Experts of a small language model: a variant of SOAP for the experts, 2878 steps.
Below are experts of layer 4 (counted from 0) of a mixture-of-experts language model. Rows are named router (the router's row for the expert), down (a neuron's output weights, with its number) and show model dimensions 96-191. Each number is 128 + 24 x the weight over its row's rms, rounded and kept within 0 to 255.
After each expert's rows: a language model's description of what the expert responds to. This comes from a sample of Wikipedia text that the model never trained on.

# expert 32
router [146 119 139 153 120 127 108 151 153 149 172 128 118 140 110 111 148  76 145 122 109 102 155 140  89 157 103  89 141 146 140 146 171 106 122 136 112 137  87 145 162 159 153  99 129 144 133 127 159 128 144 150 147 148 150  89 168 165  96 167 107 128 188 119 168 157 112 154 139 133  93 108 129 155 101  72 118 102 165 146 165  88 125 120 158 132 120 130 125  65 113  92 123  91 131 104]
down0 [118 122  80 158 155 118 140 133 118 110 136  76 179 144 105 147 119 122 149 166  88 124  92 135 141 132 129 121 170  91  90 142 118  92 124 132 102  89 130 128  96 117 132 127 128 175 141 144 116 123  80 126 117  91 131 110 125 149 117  61 104 146 110 140 123 109 122 142 150 161 113 127 158  98 122 133 149 147 150 106  91 143  61 145 122 160 115  93 117 133 123  83 138 123 124 146]
down1 [132 149  93 137  98 132  88 101  82 116 112 121 142 119 130 141 125 170 106 129 173 111 124 149 169 133 124 120 151 180 131 123 142 160 128 168 143 117 117  99 114 137 135 128 129 119 108 120 139 121 111 156 116 129 143 155 122 109 137 148 143 115 118  97 128 129 141 104 159 124  95 128 174 152 148 167 123 135 158 146 115 126 125 127 117 153 127 105 101 138 143 130 165 124  68 162]
down2 [138 112  88 113  78 116 135 123 141 101  93 120 113 136 135 156 139 128 121 100 102 118 141  99 133 116 136 140 133 134 145 138  99 110 146 132 121 170 137  87 150 120 106 147 183 136  93 101  69 125 121 105 100 116 154 106 142  94 133 104  91 130 123 117 106 102 102  99 142  96 119 106 109 144 154 110 157 154 141 128 143 130 136 153 115 133 117 152 119 124  46 130 119 115 102 139]
down3 [143 137 131 171 136 122 129  90 124 139 164 127 154 133 142 124 144 137  96 105 125 112  98 113 135  89 112 102  95 132 108 144 150 173 178 115 161 131 103 132 124  87 122  78 136 106  89 104 152 123 138  99 120 110 138 140 129 105 137 138  99 159 147 117  73 166 156 101 104 108 135 128 139  95 124 124 115 138 127 123  95  98 122 132 110 124 127 134 167 104 101 106 134 146  88 121]
down4 [167 146 116 125 120 138 120 115 136  77 162  82 134 136 117 138  92 127 122 153 139 168 100 115 109 102 118 132 175 117  93 159 139 134 110 164 145 109 124 130 144 116 118 188 107 129  90 147 123 146 155  99 157 130  76 151 133 147 125 109 110  91 101 102 147 106 115 146 116 144 115 147 117 104 114 145 171 142 157 164 109 125 132 199 139 171 123 105 140 150 141 179 116 119 131 105]
down5 [139 113 132  95 108 189 101 114 149 118 133  93 134 118 125 117 135 123 171 171 102 112 150 123  98 154  96 152 145 104 144 106 129 105 117 150 120 150 159 150 141 121 154  97 128  83 111 152 133 160 107 137 127  91 157 148 176  94 133 164 115  99 111 133 162 154 124 145 148 116  82 101 145 136 155 112 137 111 112 119  86 106 115 152 131 152  99 130  93  99 132 193 122 126 111  98]
down6 [157 158 144 157 112 131 135 135 149 155 107 152 120 135  68 146 137 129 144 126 159 121  80 120  79 145 109 121 120 119  98 130 166 124 120 139 102 116 147 154 128 110 175 128 113 132 126 154 134 128 128 136 125 120 101 126  84 154 126  77 123  90 107 132 124 105 149 113 101 155 132  94 108  95 198 133 143 133 113 120 157 116 126 148 152 136 128 125 100 137 123  81 155 157 129 158]
down7 [143 102 119 121 171 124 147 144  85 139 165 131 137 144 136 121 137 168 147 158 108 108  96 115 159 101 138 129 107  83 114  92 100 153 136 125 140 116 163 122 120 134 150 148  89 112 137 138 120 120 154 120 156 119 146  99  81 124 103  97  91 174 175 130 132 106 159 167 131 169 140 140 154 121 129 114 125 177 163 160 151 109 108 120 127 135  89 142 124 171 133 103  97 110  92 134]
down8 [106 127 148 153 153 116 166 147 109 122 109 139  98 151 140 115 115  83 131 133 133 117 119 130 138 168  71 132 123 117 117 140 105  90 135 108 144 143 109 138 103 157 136 112  81 165  89  96 155 137 138  91 147 116 119 137 151 147 128 131 130 112 110 129 117 120  86 109 130 111 158 143 148 118 162  80 113  72  98 114  99 122  87 164 169 131 155 176 126  88 140 123  95 164  86 127]
down9 [ 67 127 105 130 106 125  64 141  97 115 157 100 121 160 139  82 165 117  82 147 140 131 124 111 127 133 119 114 154 107 167 120 148 118 127 149 120 110 154 145 108 123 119 147 155 155 118 113  94 145 139 122 110 110 143 157 126  62 118  96 125  75 133 106 114 109 103 111 130 165 156 146 103 123 100 112 129 113  82 132  99 123 133 138 118 126 106 111 107 129 122 137  97 151 141 131]
down10 [138 124 137 160 136 129 150  89 101 108 125  79 134 161 127 127 142 155 127 118 145  46  49 143 123  79 113 118 119 164 140 126 124 133 148 132 177 129 109 168 126 148 157 102 159 117  78 136 103  72 134 101 108 109 122 136 137  88 132 137 134 140 142 101  99 130 127 130 143 115 125 126 115 125 108 127 135 114 130 156 169 112 113 111  91  82 117 144 155 127 114 118  94 124 158 103]
It responds to: Spatial and temporal prepositions after located or verbs, such as in, on, at, off, during, within, plus line breaks ending list items.

# expert 21
router [101 142 123 149 140 176 177 137 134 153 150 126 116 183  98 116  91 130 161 182 177 128  64 103 130 111 121 149 163 129  97 112 155 120 160 170 106 123 130 108 173 147 145 112 213  92 132 102 136 132 172 183 156 139 135 110 177 121 142 127 112  99 106 109 109 154 129 132 113 127  82 154  65 138 106 125 138 141  87 119 152 116 145 112 126 118 133 104 147 114 110 155 125 135 167 135]
down0 [111  97 122 106 116 132 130 153 168  99 117 104 123 139 111 135 176 150 127 153 116 157 127 108 121 149 149 125 168 106 120 116 136 147 134 137 155 132 156 125 144 125 122  78 131 104 138 158 142 136 102 127 139 108 131 162 132 114 112 113 145 107 147 125  91 109 111 126 199 127 130 150 144 161  92 106 141 119 176 147 120 136 105 180 157 153 114 105 112 146 125 144 140 122 136 102]
down1 [ 89 127 144  98 113  95 154 163 158 148 127 103 143 156 118 147 124 120  97 121 134 157 134 132 145  89 126 134 121 154 150  84 125 169 148 124 110 113 118 135  73 148 115 201 138 138  84 150 140 127 127 130  92 165  80 123  83 145 128 101 116 138 172 154 106 144 121 146 129 124 158 135 110 123 124 130 115 150 159 124 136 153 184 146 129 148 136  87 134  89 154 127 154 150 109  86]
down2 [169 152  86 123 181 129 135 142  87 138 120 132 145 128 135 146 111 132 120  92 122 117 118  88 168 128 147 135 148  98 142 156 113 144 153 119 138 118 136 133 130 163 152 153 120 171 141 122 110 164  94 127 124 165 173 138  87 155 179 135 146 155  96 200 159 131 123 111 126 118  90 108 154 143 151 119 115 122  82 128 159 101 133 140  94 135  82 172 151 138 141 181 107 128 137 124]
down3 [156 153 145 149 129 122 105 145 137 101 113 126 160 148 140 122 135 161 167 115 155 110 132 159 117 115 144  97  92 131 133 154 156 148  93 115 101 150 125 102 164 149  91 135 176 149  97  99 121 162 101 128  95 109 108 104 164 107 125 185 131 119 117 154 146 103 150 109 154 123  88  90 140 130 163 113 153 161 139 146 139 129 123 110 165 160 150  96 114 165 156 102 119 134 132 137]
down4 [165 152 128 149 136 123  96 149 106 132 111 138  82 162 107 154 116 133 165 123 156 141  95 134 154 116 165  90  81  84 148 154  81 125 113 141 146 144 129 108 152 131 138 126 122  89 170 108 111 149 147 104 109 128  87 152 103 181  96 149 166 117 169 149 137 130  98 100  95 149  97 146 134 126 129 160 118 129 132 135 144 118 110 145  97 188 125 117 113  95 128 138 147 129 103 141]
down5 [104 137 156 104 120  90 140 134 110 149 105 133 116 126 141 106 145 128 126 167 108  92 165 135 144  98 148 138 112 117  86 140 161 119 114 132  95 201 122 115 127 146 129 138 119 107 145 109 142 102  96 120 108 129 166 119 115 133 119 168 129 105 108 153  92 108 112 111 101 178 152 130 197 146 125 102 147 105 108 121 111 114  74 177 135 153 159 129 129 154 159 139 152 113 112  88]
down6 [152 134 125 129 129 105 153 134 142 132 143 111 122 135  90 120 152 152 127 163 103 117 109 143 175 137 134 166  93 115 139 109 159 105 156 134 106  68 158 112 157 129 140 120 180 129 163 105 111 152 137 115 146  98 142 100 144 169 111 130 140 120 148 117 134 163 128 129 118 129  81 131  95 134 110 144 112 126 107 122 104 110 131 154 176  90 194 104 115 109 120 154  89 112  92  88]
down7 [148 142 143 128 112 104 147 132 161 109  92 138 119 112 135 115 127 151  91 137  94  99 142 151 140 148 135  95 152 111 108 154 110 108 161 139 158 117 136 147 157 174 122 161 132 171 164 115 136 138  95 126 146 154 137  92 171 113 176 102 115 135  89 159 103 122 131  99 134 111 108 122 144 114 161 112  93 141 115 136 132 132 124 115 137 158 122 139 122 129 118 154 170 155 126 141]
down8 [123 160 135 130  97 160  69 147 123 135 115  84 137 135 163 119 117 151 116 139 117 122 100  79 133 134 154  78 139 125 126 120 112 136 123 105  94 101 101 142 107 142 138 143 120 129 113 153 141 166 141 123 143 149 151 141 162 130 124 139  84 174 142 100  99 177 168 132 121 188  91 113 145 136 123 150 119 113 121 116 149 153 128 122 126 152 113 148 143 127 118 110 130 115 125 192]
down9 [125 105 100 134 159 104 138 100 131 102 157 110  97 108 102 138 129  97 125 189  91 171 123  76  97 141 140 134 176 112 140 109 143 146 100 152 110 132 121 172 139 129 136 127 126 122 115 100 124 127 139 177 141 146  97 132  97 134 129 139  76 133 127 101 139 147 106 116 132 133 161 172 142 132 122 158 140 121 131 143 133 135 125 153 121  82 139 117 144 139 121 109  80 112 154 102]
down10 [100 126 153 171 111 164 131  96 127 181 139 132  85 114 122 131 132 131 129 156 134 171 115 139 110 119 132 176 131 116 160 114 136 148 179 138 162 123 137 150 156  94 143 136 151 115 137 165  72 140 144 192 103 130 146 121  56 129 139 126 108 138 133 156 164 120 129 164 143 168  88 151 121 147 114 105 120 126 126 143 113 154 144 124 108  99 127 133 121 134 155 148 137 142 131 108]
It responds to: Object and subject pronouns (him, her, he, himself), the byte after DMS coordinates, and common nouns like government, war, law, population.

# expert 34
router [126 138 146 116 122  96 177  92 126 135 135  89 112 124 105 141 110 153 127  86 135 167 116 139 129 125 137 107 109 109 153  90  42 135  93  80  50 147 135  82 199 131 154 132 119 129 147 129 110 121 134 109 129  97 134 133 165 114 150 148 165  78 137 112 142 125 118 159 107  78  98 135 125 117 105 131 146 100 169 145 153 129 185 119 122 133  96  97 111 130 118  99 116 130 148 143]
down0 [129 135 164 119 103 117 155 144 106 138  90 122  78 127 109 105 171 169 124 115 153 164 111 124 184 137 111 113 134  95 133 143 153  86  86 126 105 106 140 108 139 174 185 165 121 134 164 125 122 163 149 119 123 126 152 140 118 166 127 130 140 134 162 160 104 110 147 102 131 119  86 135 135 130 123 106 102 104 132 112 132 137 119 132 106 128 129 156 134 142 121  98 141 133 149 106]
down1 [126 176 120 109 146 119 104 112 117 150 126 103 151 104 131 117 153  75 137 169 119 109  86 124 146 117 133 127 125 122  85 139 135 130 172 121 168 127 115 159 150 131 129 176 135 138  84 131 177 144 128  95 104 140 140 153 159  95 112 160 182 148 101 139 156 133 155  77 108 134 104 107 118 153 150 130 134 134 172 150 120 120 153 129 114 132  95  87 175 167 138 140 125  94  93 119]
down2 [114 151 166 105 108 118 128 152 113 104  98 102 107 110 134 128 126 139  93 116 127  87 158 146 123 118  97 119 114 114 123 111 122 156 152 108 125 129 181 127 127 155 156 144 150 108 146 139 132 132  79 121 116 115 126 125 142 145 135 128 132 110 113 151 138 140  64 111 132 124 137  86 110 121 175 130 123 158 122 116 143 123 148 157 170 107  84 106 126 127 132  71 152 173  84 162]
down3 [ 82 144 153 124 163 136 172 154  94 144 129 151 126 110 127 115 185 119  90 117 119 104 132 118 160 136 140 117 104 159 116 108 147 144 124 124 175  95 144 188 117 118 181  88 107 128 144 127 111 145  95 166 156 167 146 165 108 123 134 130 113 100 154 120 152 122 109 112 155 114 114 146 109 136 147 142 130 146 106 102 153 137 147 128 106 134 146 119 111 113 140 113 134 145 151 107]
down4 [ 84 147 120 135 145 116 116 129 140 123 155 100 102 122 145 112 146 158 114 117  84 137 108 123 158 127 144 117 116 101 135 121 130 128  94 165 139 130 188 127 137 156 132 157 118 144 167 116 123 126 105 104 157 142 127 134 114 145 163 160 126  85  88 133 129 169 145 122 179  99 130 174 137 108 161 143  96 104 140 118 108 119 147 125  90 136 116 115 145 103 194 118  93 146 146 121]
down5 [ 91 149  90 108 145 110 153 117 179  67 132 147 129 107 114 130 147 107  99 177 169 128 103 123 155 131 125 140 122 136 119 137 108  78 106  90 143 123 133 155 121 178 107 149 113  84 154 138  83 124 153 109 142 130 155 124 125 166 164 113 167 109 114 128 145 160 154 137 109 159 111  90  97 139 118 134 202 103 139 118 126  90 145 109 132 113 123  83 116 172 145 139 138 105 126 124]
down6 [111 133 124 134 148 143 149 185 154 139 104 118 137 100 141 124 123 135 112 118 104  72 139 118  82 113  99  69 144 120 124 115 132  96 153 113 121 125 128 120 114 121 116 138 162 131 103 160 107 167 137 117 123 107 151 112 117  59 163 115 174 149 183 150 155 159  89 117 145  92 130 127 131 102 111  92  76 119 133 100 116 131 146 132 131 127 132 147 153 171 130  71 144  75 131 173]
down7 [157 134  92 121 116  95 100 105 142 130 130 115 125 126 153  93 141 146 137 167 119  74 180  79 120 141 165 112 137 109 130  73 135 170 109 100  94 123 117 102 112 122  96  87 151 115 144 174 123 120 127 161 143 144  98 149 149  80  86 113  98 127 163 147 129 109 160 137 136 153 108 156 108 135  92  85  87 178  84 140 129 155 162 154  86 128 148 145 152 108 133 114 105  91 134 127]
down8 [111 124 151 123 116 116 127 141 111 154 146 133 128 149 155 110 161 123  69 150 111 128 188 161 143 112 143 142 131 121 129 158 112 142 112 154 106 109 133 123  95 157 121 177  93 146  78  67 118 128 116  92 130 133  99 113 125 149 175  66 132 124  89 145 185 140 130 151 153 126  85  86 174 131 107 106 124 103 115 141  99  95 140 152 124 126 147 154  89 105 131 136 140 128 132  98]
down9 [167  95 148 168 135 157 124 149 118 144 159 155 103 122 141  93 112 140 134 145 157 129 135 134 120 106 101 106 139 135  94 150 172 117 106 152 131  96 112 128 125 157 161 100 110 115 134 133 123 113 128 164 110 173 115 135 172 139 148 113 115 146 157 128 157 116 112 179 163 120 147 136 161 130 106 144 157 147 119 219 109 112 106 180 135  90 107 157  99 131 134 166 171 100 130 105]
down10 [150 137 131 161 101 144 114  98 140 129  85 144 154 114 120 134 127 110 113 183 165 104 133 120 131 103 178 140 110 155 136 123 104 119 143 152 132 165 134 120 118 164 120 133 109 145 115 140 117 121 119 116 119 123 133 118 168 100 123 165 168 134  74 127 116 108 113 121 107 154 159 124 137 153 151 105 116 115 152 135 115  89 105 154 102 121 154 102 120  95 126 121 116 137  96 102]
It responds to: Verbs and links after a subject or clause, such as is, was, has, were, can, and, of, since, plus table pipes.

# expert 15
router [103 118 126 154  73 210 120 129 140 116 114  95 121 151 109 147 159 112 141 163 123 130 145 106 109 118 140  63 153 166 124 118 110 122 139 159 133 122 105  95 120 111  85 130 133 119 150 115 116 117  56 134 105 128 153  99 143 117 117 141 126 138 121 128 143 153  85 121 116 130 111 116 119 117 141 117 106 124 147 162 113 120 101 128 123 139 113  86 155 111 123 106 106  82 122 146]
down10 [131 138 124 192 127  88  47 110 124 125 101 107  98 136  84 151 139 137 116 135 109 148 142 137 161  95 118 122 104 105  78 130 138 108 146 161 113  95 108  85 131 125 101  87 158 138  89 124 181 119 124 121 124  96 140 123 114 163  70 142 138 119 121 147 121 124 158 112  82 170  96 120 106 144 136 126 141 146 144 125 133 142 156 129 156 103 101 107 111 173 127  95 113 150 156 127]
down11 [ 90  97 104 134 113  93 127 123 113 109 106 129 152 163 162 135 124 138 103 141 158 134 124 142 121  96 103 143 133 141 162 141 162  95 122 110 169 141 103 152 126 168 118 119 117 146 148 117 128 117  97 131 133 129 127 135 139 141 127 140 105 108 149 118 108 161  81 124 137 117 136 122 163 105 151 143 118 156 111 140 124  98 106 139 153 115  93 131 119  91 101 163 104 158 103 103]
down12 [167  83 125 111  84 112 147  98 157 135 123 145 154 145 143 165  92  86 137 114  94 164 108 138 102 172 148 166 117 139 163 118 137 123  83 111 154 142 177 191 146 135 165 140 157 128  82 155 132 123 120 118 133 150 121 117 109 145 137  76 145 114  84 160 110 165 102 122 150 116 146 123 103 102 105 127 132 147 148 124 124 111  89 117 109 108  91 156 153 159 152 119 163  96 120 130]
down13 [119 168 170 113 104 146  82 114 107 143  91 141 140 112 114 134 143 168 141 118 121  77 143 114 145 157 141 105 145 126 133 104  88 131 152 123  87 135  95 148 116 127 126 142 188 123 155 129 105 120 127 145 140 112 140 134 152 127 124  84 109 127 144 164  87 127 101 135 152 174 117 138 149 131 132 122 104 172 157 131 117 145 186  99 156 147  92 115 122  93  76 157 157 118 113 148]
down14 [107 101 138 134 127 151 133 109 133 171 148 135 127 124 134 129 126  84 157 137 147 154 151  90 151  93 147 119 131 147 159 122 122 167 117  85 162 145 137 115 142 110 138 138 155 139 169 132 105 162 111 138  79 164 114 128 102 108 106  75 145 127 132 180 155 161 106 160 141 125  96 113 134 102 160 129 146 170 131 140 140 102 112  95 114 156 144 156 142 152 157 104 138 141 151 140]
down15 [116 154 110 137 156 119  90 148 117  88  80 171 147 119 126 138 129 129 121 126 139 131 125 134 150 155 106 103 136 139 128 123 151 137 107  74 115 130 113 102 114 162 145 124 127 105 119 115 107 150  90 134 117  78 114 112 122 113 136 144 138 104  80 131 120 118 131 158 104 143 119 153 119 110  92 115 132 131  71  82 156  79 119 124 113 131 129  83  90 157 121 105 131 127 161 150]
down16 [119 132 130 107 144 134 139 148 128 114 121  93 158 117 134 129  70 108 139 172 171 100 137 118 138  92 108 105 133 128 187  79 122 163 112 122 119 136 164 120 154 126 151 113 114  96 148 163 140 138 136 160 139 111 125 107 100 137 159 117 154 197 162 102 131 124 164 120 125 109 139 148 133 182 116 155 169 135 110 136 128 137 150  94 174 105  84 122 133 125 139 146 136  89 159 128]
down17 [126 163 178 124 111  96 114 145 135 145 131 126  98 121 143 155 109 120 157  87 119 118 101 154 159  96 152 138  67 160 184 119 136 105 106 122 137 124 131 126 149 143 147 117 103 137 188 157 135 148 125 152 130 158 108 173 150 142 152 122 172 136 119 127 143 143 118 185 164 141 132 139 142 124  75 119 138 116 149 144 110 114 162 140 135 121 132 124  90 129 118 130 127  94 111 139]
down18 [125 145  98  58 113 136 119 128 161 131 120 154 113 138 120 150 100 123 109 134 143 116 156 178 137 109 120 180 118 129 101 127 122 142 119 124 184 112  78 144 126 133 101 130 120 113 117 138 116  94 104 129 106  99 106 153 151 110 118 104 126 132 151 127 119  98 154  99 122 122 132 119 113 103 140 124 107 141 125 112 107 133 133 130  95 122 145 145 175 148 165 111  84 124 113 133]
down19 [130 150 122 139 136 120 168 116 104 141 176 141 173 130 126 107 159 130 110 115 150 107 112  68 131 145 127 171 122 114 125 105 148 151 104 138  92 104 151  97 131 102 150 137 112 110 162 141 153 142 113 102  99 109 139 111  96 118 129 163 111 113 127 150 150 140 133  83 120 130 181 134 165 131  77 123  92 152 106 105 118  72 134 139 144  97 140 140 177 101 130 110 117 137 119 149]
down20 [135  97 134 139 160 143 130 124 101 129 104 135  98 129 173 133 140 115 119 101 135 118 201 114 114 153 144 128 140 150 111  87  90 121 190 126 117 113 107 113 138 161 117 155 108 153 116 144 100 112 123 164 125 134 127 155 122  68 138 152 112 155 103 132 131 117 127 120 134 125 118 130 154 126  98 108 115 109 122 163 100 107 121 138 102 129 103  91 131  94  89 102 109 122  94  87]
It responds to: Middle and final digits inside multi-digit numbers in tables, years, coordinates and codes (1693, 5325), plus pronouns like They, who, It.

# expert 27
router [107 120 149 132  91 162 114 157 117 141 164 109 155  97 115 131 121 133 107 125 120 141 123 157 153 103 137  78 151 144 149 133 112 154 150 123 101 130 125 105 180 174 165 119 112 154 174 164 100 133 117 157 154 146 150 133 117 129 114 105 132 140 146 118  94 131 121 133 119  66 144  90 138 196 144 110 105 155 107 151 168 148 133 123 152 140 117 121 140  91 113 106 130  53  96 107]
down0 [112 134 138 141 154 115 154 139 143 111 119 150 123  94 146 131 111 160 124 122 139  89 152  87 140 134 131 132 136 161 102 139 120 123 109 161 150 133 113 138 131 102 165 118 159 124 103 125 133 117 122  76 100 155 136 127 151 141 109 131 156 124 150 137 163  97 102  36 119 102  72 129 144 174 152 119  98 161 136 119  91 162 113 108 135 119 148 130 159 156 157 128  60 107 124 163]
down1 [139 135 140 182 157  82 158  95 120 164 139 158 145 108 157 104 150 135 130 135  99 169  81 104 126 112 173 121 128 118 164 132 152 145 102 121 112 127 129 163 158 136 156 146  92 144 132 136 106  99 152 128 135 125 104 106 109 121 102 128 125 152 114 112 150 101 140 125 181 165 121 172 138 125 113 140 151 128 174 128 131 186 124 133 123 153 135 119 156 139 142 166 124 129 127 117]
down2 [ 95 109 113 136 105 133 136 166 109 143 158 199 102 161 108 109 122 178 117 117 119 111 142 130  85 141 136 130 139 126 106 120 142 134 136 132 124 127 100 124 124  70  91 167 123 114 113  99 102 129  95  94  87 145 141 121  78  80 151 118 121 129  93 144 117 100 163 158 166 125 118  97 169 137 145 145 135 164 102 100 204 128  94 139 139 106 170 113 127 141 137  98 112 136 104 132]
down3 [153 107 117 155 125 149 154 128 164 111 132 110 159 114 144 110 198 105 124 134 165 208 139  93 143 140 140  99 124 133 122 152 144 139  96 115 110 144  94 121 164 117 156 160 115 168 120 149 160 154 144 159 146 130 188 103 110  91  90  99 174 130 147 141 120 136 124 132 138 124 107 164 124 115  93  78 133 134 134 113 128 148 121 113 101 145 127 167  83 113 176 129 155 129 109 113]
down4 [135 108 135  90 125 154 130 118 160 143 202 153 124 116 124  89 139 164 147 100  71 127 110 114 172 122 136 135 106 113  89 157 115  97 123 133 130  81 139 117 126 107 116 150 170 166 114 100  99 123 141 149 167 129 154 139  83 136 133 105 165 144 177 153 166 137 146 137 110 166  99 112 124 123 109 112  86 159 119 151  96 115 151 103 111 138 142 130 133 151 149 172 121 112 132 131]
down5 [154 148 118 159 152 134  79 122 157 165 114 108 104 124 104 106  88 132 115 130  87 119 129 157 149 129 106 133 145 130 143 115 107 157 160 157 171 129 126 103 134 150 132 107 125 152  80 130 123 182 128  84 123 113 150 154 170 108 114 168 164 163 166 145 115 131 172 135  65 138 116 147 129 140  61 108 120 104 148 176 117 123 145  94 146 128 122 132 125 132 112 158 126 122 112 129]
down6 [ 76 123 144 129  83  96 122 135 127 142 117 146 135 113 105 135 138 138  98 129 160 112 146  85 149 170 119 113 159 139 131 163 178 130  73 139 134 159 108 152  95 146 111  99 121 112 111 162 117 129 103  86 143  89 124 100 146 138  87 116 126 150 142  89 169 114 132 145 132 146 112 127 143 158 140 117 123 137 138 158  92 142 158 146 124 119 144 141 140 138 158 162 177 149 128 120]
down7 [126 121 150 141 159 127 130 112 160 138 174 123 122 152 132 149 195 105 154  79 134 152 161 125 103 132 135 135 121  68 178 126  99 101 148 138 117  95 133 149 109 106 159 165 103 158 169 123 142 149 132 117 144 123 169 109 144 122 115 137 125 167 133 111 136 113 125 167 175 152 152 140  92  58 146 147 109 130 126 119 144 155 107 125 130  89 119 113  99 140 110 138 126 164 157 111]
down8 [101 162  93 111  94  72  95 137 140 139 103 129 124 130 148 167 104 157 123 127 138 113 113  65 144 134 178 100  80 170 110 198 114  87 102  90 131 148 127 136 119 118 136  79 113 136 109 127 127 125 147 123 113 151 113 133 171 140 103 150 116 166 123 123 106 139 138 160  94 148 125 118 149 128 110 106 173 123 145 133 108 141 162 163 104 137 101 117 151 129 104 129  83 198 144 107]
down9 [ 95 123 124 164 116 128 114  99 146 137 128 119 151 122 148  90 145 138 115 126 154 152 160 138 126 115 146 121 123 132 134 166 143 156  93 159 157 100 157  88 100 125  73 172  74 156 129 132 138 117 105 156 128 118 145 143  96 133 147 154 122 116 114 125 137 154 140 157 101 120 136  97 102 135 103  95 100 150 167 124 150 137 107 119  78 152  85 106  96 133  80 190 136 105 135 164]
down10 [147 116 142 104 146 128 137 146 112 138 135 132 146 123 162 123 147 166  93 138 106 159  96 114 118 115 128 160  77 114 134 110  90 127 140 171 125 119 154 148 100 118 122 146 127 119 139 137 153 125 143 105 122 174 102 112 133 145 123 112 108 127 122 148 162  88 129 130 156 130  91 153 121  90 147 132 148 163 122 109 136 106 132 136  91 113 136 112 169 109 134 147 135 163 112 104]
It responds to: Commas, semicolons and conjunctions joining list items or clauses (and, or, but, also, while), plus "based" after a comma.

# expert 38
router [145 131 120 124 116 196 121 120 125 133 130 149 142 174 117 124 112 152 153 151 146 134  93 123 118 112  94 151 113 120 104 143 143 185 100 123 130 145  76  93 132 150 104  83 173 118 132 148 126 113 147 128 130 114 174 123  83 122 135 144 155  86 146  76 166 116  91 153 125 145 119 112 163 126 149 168 147 163 127 142 133 111 116 121 111 161 133 134 111 101 112 120 140 120 105 117]
down0 [129 148 131 128 113  96 123 121 149 131  80 159 128 121 125 131 134 146 157 133 120  67 108 114 122 126 111 184  93 126 140 121 120 102 113 134 110 157 112  87 104 121 144 102 126 146 120  76 175 100 123  88 133 127 134 108 142 125 112 143 147 174 110 131 101 135 141 119 136  92 131 132  97 118 139 152 127  77 126 116 121 129 136 119 111 151 132 116 140 108 125 123 142 113 138 123]
down1 [ 95 155 143 109 135 123 124 154 144 125 143  88 144 110 131 147 141 119 116 103 101 158 185 137 134 151 135 140 115 104 115 141 171 152 108 145 120 134  97 158 101 133  82  96 133 156 107 123 147 140  41 138 131 116  97 105 101 149 103 131 133 193 136 124 160 134 122 129 128 145 164 109 139 141 131 146 118 102 141 156 133 175 122  92 149 128 123 139 110 118 108  91 129 150 121 146]
down2 [128  93 116 143 140 138 101 119  86 143 187 136  95 135 108 113 132 123 155 151 124  99 139 120  89 140 150 118 126 103  97 108 104 124  99  93 138 127 152 152 121 107 111  71 136 155 149 149 121 144 165 120 158 130 135 119 117 147 103 138 106 141 152  97 122 150 129 140 145 147 113 103 130 116 117 126 128 129 151 125  78 133  99  95 136 116 131  96 114 137 123 145  97 129 145 104]
down3 [123 141 173 135 176 148 111 140  91 110 112 105  87 142 143 125 127 131 133 101 116 124 111  77 148 154 162 107 105 131 142 138 123 134  79 115 149 127 107  68 118  83 124 105  87 114 108 144 117 104 125 105 101 147 136 135 156 141 153  97 142 169 109 136 113  97 125 136 161 107 128 126 130 127 101 105 153 141  89  67 139 172 148 101 109 125 137 126  97 110 107 128 108 141 150 165]
down4 [134 114  55 146  91 100 109 125 143 129 173 127 126 124 115 144 102 115 122 154 154 129 151  91 137 128 170  89 203 145 156 116 118 108 144 149 115 124  73 118 114  96 146 118 111 141 119 171  94 148 179 145 121 117 133 106  84 137 127  83 108 129 106 141 123 107 107 132 120 108 125 117 143 167 104 151 132 177 123 122 120 130 114 112 109  93 160 140 151 131 147 158 143 102 143 127]
down5 [110 142 157 102 106 156  93 122 122 145 116 123 105 156 141 155 109 128 128 125 101  76 112  76 140 117 102 153 131 134 152 111 122 176 128 174  82 110  97  79 118 143  96  80 147 117 112 130 157 146 146 115 124 131  93  79  97 148 119  98 137 109 112 134 136 109 139 131 133 148 141 118 105 157 106 145 184 151 118 115 107  96 156 118 106 147 118 150 128  70 158 159 157 183 105 109]
down6 [139 152 124 137 141  97 126 111 112 121 106  91 110 101  92 147 147 130 109 160 120 142 108 136  79 101 135  90 158 179 128  89 102 130 101 106 131 155 129 159 163 161 137 152 125 170 104 167 125 122 125 148 127 112 148 138 179 125 124 123 142  94 130 145 117 120 133 143 152 171 110 129 111 146 124 118 146 158 134 144 147 115 112  97 137 129  84 173 134 117 136  66 101 131 153 105]
down7 [128 138  88  87 118 161 117 143 169 147 149 141 144 111 138 131 138  96 116 199 138 129 136 144 155 181 116 138 119  82 105 164 132 101 149 142 155 154 138 130 102 128 132 147 105 122 153 136 141 158 149 111 147 112  97 172 111 174 116  85 124 131 158 111 110 142 150 143 169 126 155 128 165 127 125 143 156 164 134 127 135 111 117 149 171 174 124 127 177 103 123 107 111  96 116 122]
down8 [138  98 117 162  81  97 129 128 118 147 110 117 155 135 140 155 153  91 101 123 108 114 118 157  80 129 105  79 133 200 150 108 161 109 125 134 164 133 124 154 139 149 122 120 135  85  83 125 135 152  94 100 150 117  82 144 135 131 124 109 165 168 118 115 148 118  84 107 122 113 144 116 141 155 140 148 108  98 140 163 126 148 106 109 124 127 112 153 132 162  85 143  89 153 101 138]
down9 [128 118 138 148 111  95 126 153 128 112 113 101 115  93 149 135 160 105 109 112 160 134 168 147 152 129 151 118 101 164 117 101 128  88 119 108  75 132 104 138 116 135 101 119 132 108  96 113 119 117 116 164 155 107  98 153 156 135 127 127 159 176 111 114  82 148 126 140  99  82 130 124 141 147 167  73 140 154 157 135 169 112 144 103 138  95 106 104 118 151 124 159 158 137 132 131]
down10 [131 155 133 137 154 118 158 143 122 132 111 123 134 101 155 125 161 127 123 120 133 150 123 154 166 132 116 103  66 140 132  95  96 126 173 146  58 134 156 132 131 128 130 116 110 147 142 119 157 111 120 117 113 129  98 145 129 110 129 101 129 166 105 116  89  95  97 121 144 166 164 135 146  90 139 123 110 144 128 102 115 168 180 161 115 152 116 162 130 112 139 141 130 105 132 134]
It responds to: Common nouns for people, groups and works, such as team, album, season, coach, and the agent suffix -er in snowboarder.